{
  "experts_per_token": 2,
  "moe_layers": [1, 3, 5, 7, 9],
  "head_dim": 64,
  "vocab_size": 25616,
  "norm_place": "pre",
  "attn_scale": 0.138,
  "init_std_o": 0.00672,
  "init_std_down": 0.00411,
  "lr_mult_o": 2.0,
  "lr_head": 0.00957,
  "warmup_steps": 50
}
Below are experts of layer 5 (counted from 0) of a mixture-of-experts language model. Rows are named router (the router's row for the expert), gate (a neuron's input weights, with its number), up (a neuron's input weights, with its number) and show model dimensions 288-383. Each number is 50 + 12 x the weight over its row's rms, rounded and kept within 0 to 99.
After each expert's rows: a language model's description of what the expert responds to. This comes from a sample of Wikipedia text that the model never trained on.

# expert 7
router:58 51 79 59 44 41 59 52 42 42 41 46 54 49 31 50 48 47 54 42 20 39 52 34 99 70 53 50 46 33 45 59 48 49 52 65 40 44 40 55 26 40 39 46 51 67 43 36 59 38 42 59 74 67 51 68 43 53 50 27 27 35 54 43 48 62 58 68 39 65 57 20 47 59 33 40 53 53 56 39 56 57 60 40 75 64 78 61 29 69 39 57 44 38 49 41
gate1:43 54 25 10 53 30 30 28 69 49 47 48 57 40 58 59 34 60 54 44 53 54 66 30 56 51 45 58 41 42 59 50 59 42 57 52 37 82 43 52 60 62 64 38 43 57 61 54 43 64 46 39 59 67 58 67 45 63 47 34 60 52 51 39 49 41 57 54 39 42 45 45 67 41 58 49 78 32 58 55 55 51 58 31 46 52 32 49 53 49 51 45 55 42 45 26
up1:52 49 61 55 58 45 34 52 48 53 69 50 58 57 46 60 57 27 49 49 47 63 44 71 71 47 42 42 58 55 55 53 54 36 56 55 68 66 25 49 42 49 52 65 68 49 60 51 58 49 78 54 46 49 46 46 21 58 51 58 56 54 51 26 28 63 74 59 41 44 48 52 43 51 43 41 44 35 43 39 28 50 55 39 41 66 42 59 38 45 46 29 23 58 48 48
What it handles: Infobox list fields. Dashes, colons, bullets and field names in infobox-style lists, such as Country:, Formation:, Genus, coordinates, ISBN prefixes and heights in ft.

# expert 2
router:46 63 68 63 48 51 61 66 29 50 27 43 45 37 31 54 48 40 50 45 40 49 58 41 64 39 55 63 49 53 74 77 59 66 62 44 58 39 39 51 47 35 54 65 47 45 48 53 65 56 35 43 63 39 58 43 55 42 50 43 46 38 49 33 49 33 71 46 44 56 67 49 61 71 32 47 55 44 77 60 57 43 45 36 40 62 62 32 45 53 33 54 43 52 56 47
gate1:43 37 38 59 32 54 53 57 43 37 60 27 45 35 35 46 50 51 59 70 65 56 48 43 50 63 47 55 58 36 54 64 23 49 40 58 46 49 35 39 49 34 61 52 42 60 61 43 35 58 45 43 51 42 48 35 56 37 28 51 45 48 59 51 61 27 47 46 39 59 50 44 59 40 64 52 57 43 48 61 48 56 55 53 55 61 48 60 64 44 44 52 33 41 54 44
up1:38 50 43 57 41 42 49 71 62 64 55 60 54 58 60 37 60 52 53 51 56 53 53 44 45 60 46 68 49 62 49 63 51 52 44 43 48 27 38 40 46 42 62 57 39 39 33 45 56 52 58 33 55 66 53 58 31 61 25 46 49 52 57 60 33 31 54 61 73 42 61 45 62 37 54 55 47 31 63 42 45 57 53 42 78 58 45 71 39 42 53 62 63 69 60 42
What it handles: Sentence-final periods. Sentence-ending periods, often before a paragraph break or heading, table row ends, and word pieces right after prefixes like out-, re-, un-.

# expert 18
router:60 49 71 56 46 37 50 65 50 46 44 52 52 46 38 55 40 63 53 59 55 49 62 59 63 48 53 58 29 34 48 51 48 51 72 49 40 31 45 38 30 66 56 64 57 38 59 38 72 57 41 37 60 50 46 65 47 45 51 48 40 48 48 29 55 53 45 57 58 46 49 45 30 63 29 45 44 27 59 56 38 50 41 66 57 68 55 46 37 52 58 46 56 50 45 45
gate1:44 52 39 23 57 34 43 22 33 28 37 39 41 53 67 54 47 22 69 44 43 47 39 53 71 56 44 44 55 40 29 78 70 67 38 36 62 53 31 46 42 54 42 43 37 41 52 45 44 67 51 41 24 54 64 52 54 40 59 54 70 50 62 53 53 50 52 41 38 70 62 46 69 81 39 66 46 43 56 48 48 74 55 39 44 34 50 36 37 67 44 64 40 41 55 67
up1:65 44 57 49 57 62 44 54 46 60 42 58 35 61 47 74 52 59 33 52 67 32 47 61 70 48 41 57 50 40 40 29 44 34 27 43 28 67 48 63 62 51 64 57 38 44 55 55 38 61 40 45 47 59 46 52 52 36 74 57 49 28 60 36 63 53 48 44 71 53 52 55 35 61 76 42 37 66 64 45 68 59 61 61 45 67 53 61 50 59 45 43 42 35 67 65
What it handles: Table pipes, closing marks. Table cell pipes after numbers, closing quotes, brackets and parentheses, and object pronouns it, him, them.

# expert 11
router:69 61 61 60 57 49 48 58 34 51 24 61 29 41 51 46 49 42 31 40 56 58 53 43 85 65 61 70 29 31 57 64 48 61 47 42 44 23 42 44 45 47 42 67 56 41 60 58 60 51 49 70 76 39 41 74 40 37 53 38 62 38 59 29 52 59 62 84 50 51 64 40 51 64 31 23 46 59 62 54 44 62 61 70 60 56 54 53 44 60 45 51 46 41 46 54
gate1:43 33 46 81 46 61 29 54 59 51 24 35 40 43 41 66 38 34 46 44 41 59 64 52 65 40 55 30 42 62 40 59 37 26 66 34 56 47 27 47 37 57 41 39 52 58 68 32 41 52 43 48 39 53 59 21 50 55 51 57 59 62 65 43 54 45 51 32 58 51 64 50 41 35 47 33 48 51 42 44 50 34 56 71 48 75 29 62 51 75 60 44 50 81 60 67
up1:44 34 28 68 39 66 39 58 42 38 52 78 64 40 61 71 69 31 44 53 53 59 58 57 47 52 64 22 59 48 76 61 52 49 34 58 40 67 58 45 32 63 45 44 48 35 43 48 66 52 44 41 79 52 53 53 40 52 24 43 59 67 28 57 54 36 57 40 65 83 58 48 90 44 46 52 37 46 57 65 53 36 66 57 63 85 29 52 36 80 48 67 59 58 51 40
What it handles: Table and list delimiters. Line breaks, leading dashes and pipes that start list entries or table rows, including table separator rows and taxonomy lists like Domain: Bacteria.

# expert 13
router:54 56 72 80 60 34 59 69 34 48 39 41 43 55 37 60 44 48 36 37 39 44 34 66 84 26 53 58 41 34 63 66 53 59 49 48 60 53 46 61 52 40 46 77 42 41 65 51 76 56 27 41 46 46 45 52 52 49 62 72 40 24 48 52 57 43 48 67 57 54 71 55 53 72 27 55 33 53 51 61 48 35 43 32 51 55 62 37 50 54 27 38 47 42 45 49
gate0:46 48 30 40 54 35 45 47 39 48 38 48 71 51 38 43 34 49 51 56 33 45 56 64 51 43 59 63 63 56 33 60 53 36 34 42 42 63 22 38 34 55 50 43 61 35 25 49 35 47 56 63 44 60 54 52 55 42 57 43 48 48 39 51 48 55 61 44 49 57 57 41 52 39 71 71 68 38 53 43 53 43 47 09 60 55 28 52 51 47 51 61 32 28 61 45
up0:49 69 40 69 47 64 59 54 34 34 54 40 41 44 36 64 63 43 57 68 54 18 34 50 51 40 20 68 38 57 69 70 35 52 67 58 58 56 50 45 35 61 56 37 49 52 43 56 45 42 67 57 30 34 50 44 34 50 45 42 48 65 72 45 45 51 65 38 31 57 59 58 68 33 39 59 58 44 32 54 66 52 47 50 45 50 40 31 56 44 56 55 66 58 58 49
What it handles: Word-initial fragments. Opening pieces of words split into subwords, such as dis-qu, benef, Inf, Con, Exp, plus sentence-initial He and She.